Weights of a small mixture-of-experts language model, trained from scratch on English Wikipedia.
Size: width 512, vocabulary 38925.
Experts: 32 experts in each of 18 layers, 96 SwiGLU neurons an expert.
Below are experts of layer 16 (counted from 0) of a mixture-of-experts language model. Rows are named router (the router's row for the expert), gate (a neuron's input weights, with its number), up (a neuron's input weights, with its number) and show model dimensions 256-511. Each number is 200 + 30 x the weight over its row's rms, rounded and kept within 0 to 999.
Before each expert's rows: "comes after" lists some tokens at least twice as common just before its tokens as in all text. This comes from a sample of Wikipedia text that the model never trained on. Tokens count by the router's weight.

# expert 3
comes after: "0", "3", "5", "4", "6", "8"
router,150,170,185,194,199,147,166,160,204,187,211,214,238,203,203,181,225,219,243,200,203,179,180,245,253,217,186,241,216,188,209,185,227,218,177,200,167,199,203,248,184,209,214,218,151,186,235,212,227,139,286,173,260,174,170,174,216,229,192,198,240,143,169,255,251,195,186,158,174,186,171,160,211,202,161,258,192,193,190,172,182,145,170,271,226,141,199,200,251,181,164,155,204,229,221,180,200,195,143,215,166,168,202,206,176,188,165,209,207,175,165,230,173,176,168,152,203,207,149,158,206,197,202,205,203,203,208,219,214,188,183,205,173,191,228,205,193,166,180,198,201,251,221,210,172,145,188,190,161,232,209,201,164,174,195,211,199,180,236,200,171,172,189,195,181,221,197,190,170,230,218,209,187,196,197,187,237,165,205,207,177,216,200,233,193,196,208,170,144,135,201,201,219,244,201,201,220,202,213,198,215,180,188,153,153,149,205,152,178,250,207,219,200,201,167,217,210,188,195,204,242,174,171,235,197,220,206,265,217,172,213,272,209,191,166,150,190,160,273,215,135,265,162,166,234,206,218,242,256,179,180,193,224,142,279,209
gate2,204,196,169,187,181,212,201,232,192,181,151,170,226,213,189,182,231,220,214,162,223,229,206,192,205,212,194,202,208,157,298,140,232,141,227,180,199,173,217,236,207,179,193,150,216,189,256,174,136,122,239,233,232,240,172,200,211,225,229,120,233,123,178,217,213,210,209,121,211,227,190,233,130,201,212,179,189,196,242,204,191,195,158,256,221,193,188,184,242,182,197,168,155,196,212,211,221,180,212,154,237,171,218,166,245,260,156,181,223,174,181,160,203,201,251,240,224,212,157,178,185,223,220,171,202,172,207,175,154,193,221,166,173,235,196,180,173,157,154,225,189,246,201,138,204,172,125,209,166,175,201,217,191,205,147,198,235,217,239,219,225,167,220,214,252,182,209,186,157,171,201,143,174,206,240,192,179,225,182,206,192,169,193,213,155,183,200,186,169,164,189,212,170,289,192,199,147,211,145,212,157,190,220,128,189,240,196,187,178,240,173,228,184,184,204,175,216,191,183,207,250,162,201,191,238,259,151,179,248,118,182,191,220,154,147,191,182,174,230,221,206,205,165,139,197,226,194,220,194,187,180,242,217,172,252,225
up2,197,142,200,245,135,266,197,157,183,169,156,245,146,220,191,210,171,196,195,179,236,180,262,188,181,206,170,149,200,174,281,152,143,237,156,260,152,191,195,210,227,233,189,233,263,230,189,186,199,218,219,133,166,164,212,213,198,187,214,214,179,252,262,159,225,211,227,204,203,201,174,187,230,210,201,207,193,195,256,210,233,153,154,214,153,179,167,191,195,167,210,204,197,186,200,215,240,229,191,235,230,212,231,171,188,209,190,167,196,196,169,163,198,200,185,164,209,206,123,196,187,244,263,213,229,179,209,180,199,194,194,185,193,220,250,204,139,202,199,192,172,228,209,271,170,199,245,196,194,173,227,226,191,228,186,203,170,224,239,181,207,212,241,250,222,136,235,206,200,239,206,214,193,179,179,280,246,221,261,244,252,246,226,211,183,205,197,207,195,197,208,175,215,183,131,223,183,181,137,181,166,198,189,179,222,222,183,205,195,183,197,204,169,162,185,233,199,204,167,155,213,187,170,202,198,203,201,188,205,232,232,200,145,158,271,151,248,221,204,208,198,246,234,189,229,200,162,193,176,226,223,227,181,236,188,216

# expert 25
comes after: " |\n", "0", "6", "4", "5", "3"
router,229,131,181,222,218,223,167,203,155,238,236,183,188,209,196,172,235,242,250,217,221,232,208,180,179,161,200,216,160,193,169,190,195,200,188,200,219,245,187,169,195,232,199,163,128,281,223,212,202,164,227,218,181,229,184,74,157,196,215,271,217,211,268,178,238,141,203,224,192,172,209,208,241,207,164,242,160,247,200,157,225,159,238,216,203,185,220,205,184,180,157,221,266,234,268,175,179,187,209,121,200,200,256,207,229,208,181,169,196,169,184,222,196,212,179,237,194,195,190,224,230,226,201,206,181,256,239,148,203,150,185,171,209,198,211,184,232,168,230,238,166,156,213,182,166,192,245,230,204,214,180,217,176,205,191,200,165,202,219,201,181,190,213,242,207,229,228,146,250,192,189,182,213,172,208,207,183,149,182,195,194,190,175,179,211,173,138,217,196,169,223,224,176,201,175,192,207,238,224,200,254,146,216,224,165,228,227,192,190,210,204,205,157,203,186,204,218,201,186,134,195,191,136,160,208,197,208,197,153,163,166,240,208,121,196,197,208,122,186,233,161,172,239,224,182,244,180,216,211,186,188,159,159,168,238,181
gate2,244,203,168,257,218,224,228,200,200,161,225,231,204,206,161,173,224,231,190,198,133,209,253,232,221,166,211,165,214,130,203,151,254,285,161,208,185,189,199,159,197,246,207,183,170,243,210,228,163,220,193,208,198,232,214,247,224,180,246,210,190,183,152,255,189,243,211,210,201,271,195,194,202,221,189,169,168,195,224,208,236,176,215,194,209,169,179,212,243,195,160,204,187,205,173,153,220,192,229,188,200,179,196,227,228,189,193,169,222,213,172,233,211,145,193,145,205,236,174,213,183,201,194,137,251,163,222,155,202,237,210,168,175,225,228,210,222,144,202,240,177,213,182,213,272,158,170,183,246,218,179,235,193,160,241,174,221,217,167,193,240,201,241,196,201,193,206,217,178,194,243,213,186,202,247,200,193,154,229,174,244,238,145,221,191,198,172,222,175,219,186,214,243,240,231,189,221,184,161,226,259,163,166,202,159,208,225,275,221,234,227,159,131,180,200,195,221,156,217,173,187,240,209,176,221,176,184,240,204,175,198,233,187,149,217,204,252,231,208,194,184,190,189,191,156,189,171,180,230,186,219,180,210,152,202,204
up2,214,163,248,211,250,222,233,171,210,177,189,173,238,169,236,191,160,198,180,227,185,213,170,226,178,128,163,190,228,135,170,185,196,197,265,208,228,188,235,219,186,239,256,200,195,169,211,205,172,193,228,200,209,244,157,212,204,180,188,206,173,208,169,187,197,241,213,227,199,205,207,198,225,238,195,213,171,232,253,177,235,208,189,168,181,193,185,195,202,208,155,209,229,231,258,190,160,201,207,178,189,184,195,234,262,170,224,164,203,258,214,220,264,202,194,181,220,191,174,229,181,248,243,173,200,176,228,155,183,209,166,203,223,237,284,223,189,192,205,216,178,191,232,208,217,128,169,166,232,154,218,219,186,206,222,191,217,155,251,201,220,248,207,211,221,208,154,232,229,181,201,203,212,167,207,180,139,208,198,213,246,217,168,220,182,216,201,254,211,173,157,221,213,148,212,152,141,188,222,230,220,229,192,226,187,198,160,188,230,211,214,229,252,150,186,156,213,186,186,221,199,204,223,138,171,219,229,246,175,254,179,187,215,221,234,168,187,117,160,163,147,196,196,141,199,261,185,195,211,250,196,171,215,189,196,172

# expert 8
comes after: "-", "==", "|", "\n\n", "===", "\n"
router,157,189,154,174,184,200,163,212,170,202,211,203,223,169,212,229,232,199,221,207,230,178,197,167,227,246,234,225,218,245,161,226,238,225,188,148,203,179,183,236,224,217,164,186,176,245,241,203,217,176,242,122,181,198,202,180,153,140,229,254,205,160,191,133,220,185,132,193,163,148,173,186,191,210,179,233,251,185,194,214,189,179,214,223,154,134,192,227,214,210,218,174,212,199,230,139,183,204,141,154,165,217,182,232,207,193,196,221,210,216,175,172,246,212,177,199,152,237,167,201,215,212,249,150,230,219,213,185,246,176,183,176,266,210,210,204,188,196,219,227,185,223,186,197,204,177,187,170,205,190,174,239,174,213,186,190,186,171,169,176,230,127,191,214,173,251,228,243,196,200,179,251,185,198,254,164,193,189,172,212,211,174,179,232,220,225,149,164,200,242,224,115,262,213,186,244,193,201,234,183,231,161,240,221,252,203,196,177,141,189,200,245,197,219,177,187,225,191,219,223,170,250,169,173,150,253,234,154,168,225,162,258,214,179,253,221,235,152,205,222,191,197,167,246,166,182,188,146,209,170,219,271,178,208,229,185
gate0,205,223,253,182,289,212,186,207,162,195,207,164,187,177,191,198,243,166,180,213,218,184,162,245,220,218,216,218,265,232,160,199,191,194,201,157,166,206,179,230,199,224,214,158,205,246,187,196,200,157,240,219,222,259,237,199,226,236,176,239,191,201,155,204,205,205,165,185,142,202,197,166,215,149,145,207,173,188,221,169,169,164,188,241,194,265,176,184,166,217,194,192,174,164,208,218,191,228,151,210,207,176,232,212,241,152,188,198,143,179,200,190,248,203,224,216,207,145,106,204,189,182,212,211,204,204,239,208,163,202,147,175,207,213,177,253,163,199,221,174,227,195,207,195,194,189,155,203,256,229,189,223,218,199,164,227,227,157,197,167,222,203,260,155,162,194,238,209,193,215,174,191,221,203,171,161,180,240,151,234,184,212,191,210,208,191,192,210,257,126,239,177,220,196,223,197,176,143,160,179,236,191,227,209,206,162,233,138,174,195,241,234,155,180,230,189,224,155,247,128,208,210,203,150,178,241,184,211,180,190,189,224,206,122,147,181,224,204,213,202,202,212,179,256,192,221,225,247,166,151,173,237,187,158,242,198
up0,226,230,187,187,174,159,164,179,196,186,134,269,226,205,219,235,219,196,252,206,247,219,237,228,199,187,136,191,225,152,183,277,221,188,172,173,214,197,217,168,168,199,191,238,146,195,191,180,235,238,159,159,260,188,194,187,193,187,190,227,211,216,183,176,142,225,214,234,212,214,175,205,209,213,179,239,205,210,210,193,242,145,175,185,196,155,236,202,223,159,198,202,195,191,270,165,225,188,155,190,165,190,190,160,214,254,199,193,201,165,224,225,153,266,189,246,167,176,152,208,210,174,282,193,237,149,232,229,217,155,194,206,203,193,250,177,162,253,163,157,198,195,203,183,237,165,177,213,202,171,186,239,278,203,245,230,205,211,245,180,195,147,254,238,246,163,225,145,219,218,226,252,233,197,241,158,241,178,211,212,178,210,193,199,223,201,197,156,203,252,172,231,205,170,211,172,219,201,228,161,207,198,223,188,203,209,200,170,211,194,270,228,162,198,178,186,233,202,166,195,256,222,189,180,244,186,193,186,203,186,191,184,221,159,246,200,206,146,233,223,191,178,149,130,154,201,146,208,184,177,245,148,229,219,178,188

# expert 21
comes after: "0", "1", "9", ".", "8", "5"
router,202,179,183,237,224,203,108,165,178,241,197,163,202,221,215,145,196,217,229,193,281,195,247,214,194,229,218,188,225,189,154,214,196,222,184,188,179,220,212,222,223,234,167,187,175,159,209,252,246,201,267,158,202,161,157,215,221,190,213,233,209,183,206,174,220,238,201,199,211,222,228,190,224,242,137,247,192,245,200,184,195,174,225,231,225,185,192,215,226,249,212,241,159,185,191,175,236,229,170,205,164,211,224,217,154,199,170,228,225,186,203,228,206,185,232,169,206,185,178,211,206,172,195,224,208,267,198,208,183,186,146,215,179,213,217,248,239,171,225,174,142,175,191,189,201,240,252,162,178,218,263,193,199,189,193,166,139,187,180,186,195,232,207,215,187,267,171,197,156,190,209,251,261,198,168,222,226,195,171,181,244,200,95,219,225,200,216,191,159,203,172,208,189,223,150,177,183,179,192,172,189,204,195,201,189,208,234,175,152,204,223,235,155,245,201,243,195,178,224,196,233,218,180,236,184,198,230,215,188,198,197,135,179,116,186,220,186,190,145,175,181,194,237,150,232,206,166,193,232,241,199,142,210,180,184,191
gate2,224,190,203,204,162,197,193,193,224,178,170,198,170,265,204,229,171,191,208,203,200,165,215,165,152,179,211,171,164,203,200,205,194,266,205,264,259,169,194,214,202,185,182,220,187,221,269,209,187,231,175,159,216,225,174,210,241,146,205,141,213,256,215,200,215,202,203,236,235,210,205,192,168,122,189,165,273,241,153,123,196,171,164,240,254,181,198,203,199,192,283,252,178,169,191,155,168,214,159,182,221,231,186,170,208,178,195,185,236,206,164,188,185,188,227,263,186,200,222,222,207,186,174,219,229,199,184,216,247,159,225,175,254,200,153,221,235,176,223,224,180,206,217,195,201,169,202,220,184,179,209,229,236,165,174,278,163,210,240,155,192,144,210,238,179,165,142,174,200,198,213,212,236,141,170,115,169,239,153,206,221,146,163,194,261,261,168,180,234,222,242,158,168,201,196,177,197,185,229,195,154,150,194,229,197,185,240,177,209,292,215,179,181,199,192,208,239,198,202,180,212,232,204,251,209,214,172,158,235,240,200,166,222,197,197,186,193,152,185,232,191,252,183,180,231,200,178,176,165,192,219,209,229,225,191,233
up2,197,178,246,261,167,219,171,193,275,227,202,240,191,166,197,179,170,247,204,213,154,173,184,201,224,182,187,189,189,179,211,130,151,252,215,190,205,230,180,197,212,227,303,226,124,205,202,231,217,201,255,220,204,180,258,173,240,173,206,198,219,178,188,224,220,163,219,242,197,179,187,205,235,216,211,174,181,166,186,170,216,143,182,226,164,201,197,208,180,240,221,217,180,217,212,248,156,252,178,213,222,217,236,229,226,200,202,255,206,218,222,192,161,214,216,190,117,176,195,178,201,193,227,206,182,163,200,199,214,201,192,165,220,256,262,217,198,224,211,240,213,244,255,180,194,157,226,215,224,211,174,192,204,198,183,219,246,236,265,229,193,245,174,188,250,210,195,195,185,188,200,200,245,195,189,188,192,186,233,181,223,199,230,207,173,175,178,216,197,210,215,152,189,184,219,216,159,266,198,191,236,192,195,211,225,189,188,182,168,193,198,224,206,162,196,175,218,207,184,217,216,195,197,219,228,209,198,177,186,152,171,200,222,204,222,219,155,223,231,200,151,228,219,269,215,222,197,225,204,196,180,203,158,189,163,196

# expert 27
comes after: " |", "|", ";", ":", " in", " June"
router,153,190,183,192,233,230,219,197,169,225,184,180,181,221,185,164,194,227,200,225,222,196,235,164,192,239,163,235,163,160,157,188,192,226,153,154,189,190,219,225,190,196,206,190,207,187,213,206,209,192,246,203,187,224,165,162,189,192,178,195,189,159,175,196,213,242,211,151,183,189,244,198,254,206,194,236,247,165,182,178,139,223,197,232,206,170,199,193,188,166,205,212,214,233,215,127,221,232,195,172,193,206,242,215,177,208,176,285,187,182,207,187,210,181,216,145,240,179,198,222,230,160,232,215,209,226,215,169,258,159,136,172,208,226,187,223,148,189,215,183,136,174,165,232,212,208,231,208,239,249,270,155,199,215,174,213,161,185,245,149,211,254,143,185,199,214,196,181,147,232,180,171,187,235,157,195,205,225,203,207,165,216,216,205,166,203,185,133,178,233,193,179,228,240,185,173,197,205,182,162,211,189,237,203,174,228,238,175,230,206,233,206,204,224,185,238,207,166,219,260,256,169,208,162,207,256,215,245,164,152,260,146,225,188,244,203,175,205,192,213,179,218,212,187,233,246,197,149,215,191,194,189,178,208,218,198
gate2,178,206,202,165,152,207,172,185,258,198,201,174,131,150,180,224,217,227,211,168,208,228,206,167,208,169,204,229,229,226,147,183,259,248,172,165,211,156,111,223,198,218,198,193,175,207,176,150,212,173,203,209,211,183,200,212,148,181,206,214,176,144,180,184,203,224,190,228,213,199,212,203,154,170,212,196,204,241,208,225,187,239,197,208,229,139,198,200,208,203,211,196,185,230,203,240,197,212,201,148,222,226,199,204,203,169,174,215,206,215,200,208,214,185,195,255,227,168,231,137,243,177,171,203,201,210,205,209,209,163,186,197,218,184,182,208,199,218,204,207,221,194,147,185,162,214,216,219,185,166,218,183,184,149,223,172,236,193,254,187,202,181,202,234,227,202,210,204,160,213,137,259,155,212,193,148,196,199,229,169,113,220,235,145,223,219,265,216,170,199,120,169,229,154,196,184,202,199,213,171,241,201,177,126,189,220,207,201,204,148,167,200,200,214,210,140,245,200,243,206,236,159,196,229,218,189,221,223,151,174,192,268,231,185,212,151,238,253,151,189,183,213,140,205,205,198,123,210,210,212,143,242,251,175,235,170
up2,159,227,213,210,153,204,240,202,226,156,244,220,145,126,214,239,252,194,205,218,176,227,131,193,180,171,187,194,222,131,198,200,199,212,222,231,277,170,225,202,227,189,136,180,187,182,196,230,248,218,161,224,199,198,225,214,226,128,177,259,204,153,204,221,188,173,147,254,215,167,198,201,203,189,235,188,206,197,183,220,220,196,187,222,202,190,240,192,200,215,210,197,231,234,136,155,153,243,199,200,201,226,234,224,235,217,140,261,177,197,166,202,184,177,175,198,219,189,203,215,206,214,170,214,240,179,173,138,258,166,202,184,205,219,173,115,253,213,175,209,158,183,184,163,222,187,157,167,155,167,188,260,205,166,246,175,267,155,229,172,187,275,219,226,247,217,179,219,207,159,248,208,252,142,227,284,276,180,222,202,196,223,189,166,172,155,153,207,202,175,171,206,216,172,211,173,233,135,194,180,212,227,178,191,166,198,225,184,201,135,203,200,179,213,199,190,230,199,219,216,205,241,240,213,209,203,195,296,191,200,258,198,174,234,175,229,198,190,186,229,177,186,200,228,163,179,208,204,171,196,175,217,184,235,254,221

# expert 19
comes after: " the", " a", " of", " in", " with", " to"
router,192,128,178,237,213,180,187,204,204,190,179,212,208,195,215,147,188,195,252,243,194,233,252,206,244,275,199,211,228,205,192,146,267,217,159,183,235,187,213,162,193,205,229,188,177,243,274,184,209,174,174,201,207,214,211,174,181,191,185,231,234,222,248,169,233,234,210,227,222,188,191,218,208,215,202,181,193,229,151,198,207,218,213,212,219,166,151,248,224,180,202,201,216,221,212,191,193,200,220,174,170,249,188,188,211,222,158,192,147,174,203,164,202,203,194,166,181,169,170,206,211,201,200,241,251,229,229,176,169,226,161,183,210,189,222,257,182,195,237,215,155,213,219,179,191,247,241,222,201,234,234,226,158,166,176,190,171,164,154,176,236,110,234,267,187,244,183,190,179,257,218,210,141,204,189,186,126,205,186,260,209,217,207,193,215,203,194,156,206,197,203,257,234,217,157,207,248,214,181,191,213,197,226,216,216,192,226,190,179,209,204,242,189,236,170,224,226,192,215,201,244,194,213,207,187,185,232,257,165,151,175,224,183,235,231,187,205,211,172,203,221,242,201,181,220,182,214,221,203,205,198,223,202,125,227,192
gate2,222,220,156,222,156,148,194,186,234,176,226,234,200,246,228,180,147,208,210,240,178,194,187,140,221,198,177,181,229,197,197,240,213,132,195,219,162,205,161,250,206,169,178,162,201,221,188,223,156,259,238,184,220,201,172,179,237,217,180,197,219,239,151,207,196,124,198,192,209,148,193,252,221,163,197,245,231,204,174,129,168,206,182,185,151,205,213,200,227,211,184,168,186,172,175,130,169,197,203,241,151,207,221,211,191,167,161,247,171,212,208,149,201,190,203,168,173,191,188,207,233,195,257,202,181,217,218,192,201,211,183,176,231,174,248,298,173,212,212,208,184,200,246,162,227,190,160,145,255,215,252,235,189,212,249,159,209,185,207,180,214,238,158,205,200,172,170,202,184,191,213,158,233,208,173,207,199,167,192,268,222,212,182,216,209,221,223,223,176,152,197,187,216,225,216,219,240,220,206,168,212,234,135,244,121,181,205,231,265,205,243,260,173,198,291,246,193,167,221,243,193,209,262,200,138,204,227,185,213,211,187,202,199,149,180,258,202,164,214,192,208,162,168,192,169,144,190,206,251,216,174,181,195,230,202,183
up2,186,175,203,192,179,198,246,172,194,191,200,235,190,208,172,179,210,241,185,171,179,171,186,189,178,199,142,225,207,259,220,204,192,212,150,181,156,208,201,194,222,226,222,219,218,193,248,165,240,180,164,194,229,183,264,191,155,191,177,220,290,179,173,172,138,229,233,184,176,229,212,244,200,191,266,177,214,204,200,190,182,210,185,200,209,189,207,245,192,195,174,252,221,214,245,161,248,245,238,199,187,249,185,222,189,177,234,197,173,273,210,258,166,200,155,214,234,200,271,191,187,221,256,198,203,195,235,202,213,136,148,211,200,168,168,245,266,196,234,209,212,198,222,200,196,225,153,207,208,245,212,171,193,307,192,176,107,166,191,201,219,224,233,233,169,211,225,206,236,197,194,155,176,182,193,149,234,203,167,202,204,231,235,168,206,226,165,252,175,208,187,199,219,225,213,209,193,239,220,206,200,216,160,266,184,204,157,231,188,172,206,232,211,167,201,256,230,212,217,202,224,205,181,201,183,151,166,131,193,240,228,199,209,241,216,179,193,249,142,206,191,195,196,171,168,203,244,243,177,245,194,157,196,164,159,204

# expert 13
comes after: " the", " of", " a", " by", " The", "'s"
router,227,185,160,267,221,182,180,260,182,151,167,186,167,244,160,163,215,184,238,200,220,220,223,169,233,201,288,224,228,216,232,151,201,250,183,162,268,248,184,213,205,203,206,207,165,224,274,209,191,176,188,166,172,190,214,192,178,178,215,203,205,172,214,153,215,273,183,217,240,248,191,196,207,204,192,225,239,247,162,219,214,202,145,239,195,216,145,183,209,222,186,225,192,201,229,157,214,208,248,175,190,217,167,147,185,202,176,239,218,202,185,165,237,209,202,189,241,172,208,190,213,182,186,221,186,223,190,184,184,188,162,203,203,208,205,237,135,184,215,208,219,253,211,240,212,205,252,215,206,241,239,177,180,162,135,149,182,184,184,203,233,186,209,214,159,237,185,189,142,197,185,225,224,216,205,197,167,223,176,209,221,176,172,198,154,229,188,115,194,204,187,219,219,217,182,195,244,188,218,189,226,160,179,241,262,212,226,215,197,202,223,223,195,194,170,236,246,154,186,214,243,225,188,203,180,239,192,244,152,156,191,216,224,223,200,231,224,160,194,204,166,198,208,181,212,189,231,215,222,226,199,211,154,151,249,193
gate2,182,201,212,191,185,182,187,225,168,215,132,194,185,212,220,229,268,183,181,168,181,185,217,227,172,218,154,178,197,186,176,185,249,185,196,173,209,204,206,201,162,205,190,225,215,238,241,149,212,217,199,218,266,236,163,212,216,173,202,202,213,186,211,182,221,193,237,182,226,183,198,227,157,180,169,247,258,231,227,193,221,204,195,189,153,168,153,165,188,215,189,259,167,181,142,163,235,160,244,239,178,191,234,196,200,202,167,184,235,233,186,133,206,214,187,241,182,186,239,169,172,231,195,203,258,177,171,184,179,182,203,154,213,189,198,204,174,192,165,204,153,195,151,198,211,201,197,223,193,257,223,245,206,189,201,239,168,223,196,212,209,191,209,195,231,232,169,209,208,232,219,205,185,167,172,163,111,177,195,196,251,196,182,233,205,207,207,266,249,142,157,180,180,177,185,237,254,214,214,237,218,215,179,141,228,184,258,179,183,233,188,194,214,204,225,228,223,136,224,152,184,234,157,182,170,226,179,237,239,199,219,124,200,192,181,192,163,217,194,213,219,201,183,176,237,208,212,174,230,217,250,158,205,198,214,175
up2,231,193,218,185,198,210,144,210,253,205,233,211,207,186,239,218,196,194,237,222,235,191,233,209,207,176,179,266,205,168,192,173,182,139,172,154,191,196,228,222,211,224,228,213,200,215,192,233,205,231,163,210,179,225,182,242,212,181,193,232,204,229,216,172,118,173,199,142,218,228,220,156,152,218,228,201,188,240,158,180,151,205,176,244,254,185,157,159,226,160,207,211,175,170,154,221,207,142,230,216,159,201,211,197,193,180,181,232,220,180,160,218,134,184,220,214,229,193,204,204,253,248,171,227,170,195,188,216,202,155,168,211,223,205,205,175,184,231,232,260,201,188,208,162,213,187,170,209,176,199,244,233,185,216,222,201,217,201,144,175,182,200,174,189,188,224,151,196,215,185,203,215,218,148,154,198,217,217,175,225,226,214,210,194,183,203,184,236,218,209,241,168,210,217,235,197,230,236,199,283,154,216,248,196,209,190,212,191,254,189,168,189,202,269,207,275,225,228,166,207,177,223,222,146,205,160,167,191,162,145,192,149,190,179,208,158,192,245,148,189,231,184,171,199,184,220,197,205,168,237,187,130,179,197,248,194

# expert 14
comes after: " ", "9", "0", " |", "1", "."
router,254,125,215,212,237,187,157,144,149,254,179,170,196,206,210,244,256,221,233,197,186,217,223,167,209,200,202,224,231,202,232,219,188,267,134,162,214,206,230,242,181,187,207,226,265,237,172,228,198,166,266,185,184,169,107,181,237,144,242,208,187,169,190,179,247,209,201,193,183,254,185,238,167,195,205,243,199,176,214,239,192,188,187,174,217,220,188,207,214,189,233,233,204,228,179,205,188,161,159,248,214,256,172,237,212,209,205,254,220,186,179,201,218,179,211,211,160,241,196,168,187,181,199,198,192,188,266,233,155,211,180,143,211,245,218,255,185,166,206,178,196,212,197,258,201,192,193,191,221,232,214,157,220,181,168,218,213,147,203,169,243,176,178,222,160,239,166,235,185,163,218,186,188,237,206,224,159,186,184,178,201,149,183,166,168,222,211,182,187,159,209,193,235,162,162,194,182,204,171,217,153,187,230,167,186,194,228,185,195,232,180,214,167,213,162,188,208,196,216,163,222,167,179,156,185,206,229,192,208,216,203,167,197,161,229,204,213,198,202,198,191,246,255,189,197,218,195,163,203,166,223,170,190,213,232,187
gate2,212,199,247,198,215,217,191,142,193,181,230,199,240,228,209,201,180,210,228,145,216,216,223,189,230,235,199,278,227,184,224,173,229,253,226,197,222,187,205,211,219,224,202,153,197,135,198,231,228,203,237,145,210,224,196,170,234,173,224,237,220,198,159,269,189,172,177,116,196,203,187,183,242,153,221,146,217,168,235,221,201,145,219,126,210,160,235,216,172,199,215,230,179,186,183,189,203,225,184,208,209,209,207,228,205,169,189,218,196,169,225,226,241,180,282,179,173,166,146,179,228,153,166,175,199,201,219,218,174,162,225,239,199,202,166,186,202,158,222,250,158,154,156,251,194,171,188,212,251,222,205,185,176,228,260,185,196,173,232,190,171,178,221,206,212,242,191,191,168,199,213,163,221,187,203,159,185,169,209,176,186,211,207,195,186,152,165,213,189,191,201,178,223,163,227,204,254,169,220,233,217,236,248,171,178,210,190,226,204,184,218,233,170,128,200,172,238,200,235,208,181,142,214,225,234,166,171,169,250,189,209,246,201,220,222,228,209,208,182,168,208,156,218,204,193,155,153,212,241,198,242,298,185,214,195,172
up2,279,139,178,232,214,219,222,230,166,150,211,237,219,215,224,215,236,173,239,226,204,192,224,238,216,161,214,223,275,252,158,199,199,178,203,234,229,171,189,209,189,192,200,218,238,184,141,213,191,246,197,166,197,196,241,213,216,255,197,234,213,236,221,185,177,199,209,251,231,189,225,242,198,235,133,140,175,168,264,220,213,248,216,215,190,186,217,190,201,241,240,267,178,233,204,170,228,188,187,154,194,194,209,231,198,170,221,221,235,177,167,254,160,199,222,143,206,184,248,173,214,197,164,247,177,210,208,208,178,188,168,224,208,130,197,157,189,246,133,167,233,175,172,198,248,178,155,155,226,162,205,190,198,222,177,202,165,220,223,195,154,165,225,179,161,216,198,242,197,274,154,184,223,226,223,190,233,219,174,180,200,196,197,221,240,242,208,196,161,213,167,165,178,193,291,176,198,195,245,205,219,187,174,192,208,173,201,200,222,211,149,143,199,210,210,184,187,180,241,208,200,210,231,181,193,231,181,163,242,176,164,202,187,137,193,191,186,214,192,255,249,176,220,210,258,195,211,199,187,238,201,219,213,183,270,205

# expert 30
comes after: "2", "1", " in", "8", "7", "6"
router,142,133,155,232,247,205,190,208,206,178,185,209,202,234,243,141,219,179,201,178,190,187,170,199,216,218,215,200,231,200,196,219,179,200,147,207,206,180,195,267,173,208,238,208,133,182,243,223,171,214,203,194,177,207,170,160,189,200,219,200,194,171,195,207,201,261,153,194,211,177,222,200,223,239,207,229,190,216,224,148,155,204,180,221,192,179,202,215,160,210,242,184,202,216,220,107,189,247,217,200,177,178,218,195,128,231,156,237,195,182,211,201,155,240,188,226,173,175,187,189,242,250,171,177,213,260,169,234,232,156,172,163,221,247,279,166,169,201,218,203,200,173,245,188,145,231,199,193,217,212,204,169,203,209,141,225,177,165,229,128,238,188,175,210,143,197,171,134,219,196,213,180,175,215,219,236,181,166,182,179,194,138,191,190,229,145,162,136,156,175,184,203,221,231,199,132,237,223,210,200,227,212,229,214,186,189,206,205,200,169,209,182,160,213,199,217,227,187,202,205,234,183,190,249,179,192,196,217,160,121,174,190,182,176,178,172,231,206,224,212,155,237,208,181,236,185,222,190,227,165,177,212,223,196,190,205
gate2,197,204,197,214,166,180,184,179,141,196,192,177,209,189,149,219,197,182,203,205,180,191,227,257,198,207,225,143,186,240,262,237,214,154,161,167,200,220,201,228,270,222,148,218,209,183,251,207,223,176,182,182,195,237,241,187,180,192,168,136,206,205,183,191,212,173,165,160,175,213,204,202,254,173,225,208,219,227,147,225,184,198,185,210,248,185,152,201,220,165,244,152,151,263,181,152,195,216,220,182,241,202,258,204,201,224,193,190,211,228,235,213,194,273,199,200,152,172,225,168,172,213,238,202,160,183,218,155,193,191,185,148,211,200,177,152,167,178,196,214,135,200,212,215,147,225,216,217,148,257,193,183,167,223,170,200,192,207,239,162,153,210,168,217,194,196,215,198,245,241,174,208,229,168,197,209,215,187,193,205,136,218,199,203,222,165,182,208,231,260,187,219,198,169,196,235,206,210,199,194,262,214,221,190,218,204,160,186,200,212,219,207,169,187,234,141,157,181,187,238,242,203,161,216,161,206,215,189,169,189,209,214,228,205,258,162,127,227,178,205,182,199,197,199,173,175,221,160,186,153,209,222,174,183,187,205
up2,215,240,197,169,169,210,238,200,147,136,201,147,205,220,251,207,232,193,178,215,212,171,180,170,165,121,209,179,176,203,184,199,167,205,184,199,160,174,233,206,166,232,192,204,188,204,207,229,143,179,167,212,211,181,166,206,214,200,190,152,178,216,202,227,185,191,265,159,193,148,198,159,179,197,180,231,149,170,146,189,207,212,165,185,238,200,205,212,164,154,183,223,182,185,173,212,155,258,188,166,199,235,229,298,195,182,214,232,234,234,200,191,214,221,193,268,223,186,208,244,223,196,189,177,178,234,202,198,225,187,219,139,258,207,252,206,223,215,185,213,196,174,170,125,185,202,187,162,186,124,263,178,228,215,259,232,202,235,247,216,183,219,197,202,185,182,205,172,224,262,199,162,130,186,229,215,223,194,149,130,198,211,185,171,189,201,199,186,201,158,204,174,206,198,213,221,219,176,127,203,256,206,209,194,194,232,185,215,167,193,192,146,131,166,192,247,192,206,180,226,142,175,216,180,165,203,180,223,157,166,222,148,193,203,208,216,262,177,253,219,207,216,221,181,215,217,240,252,218,194,166,218,181,167,227,204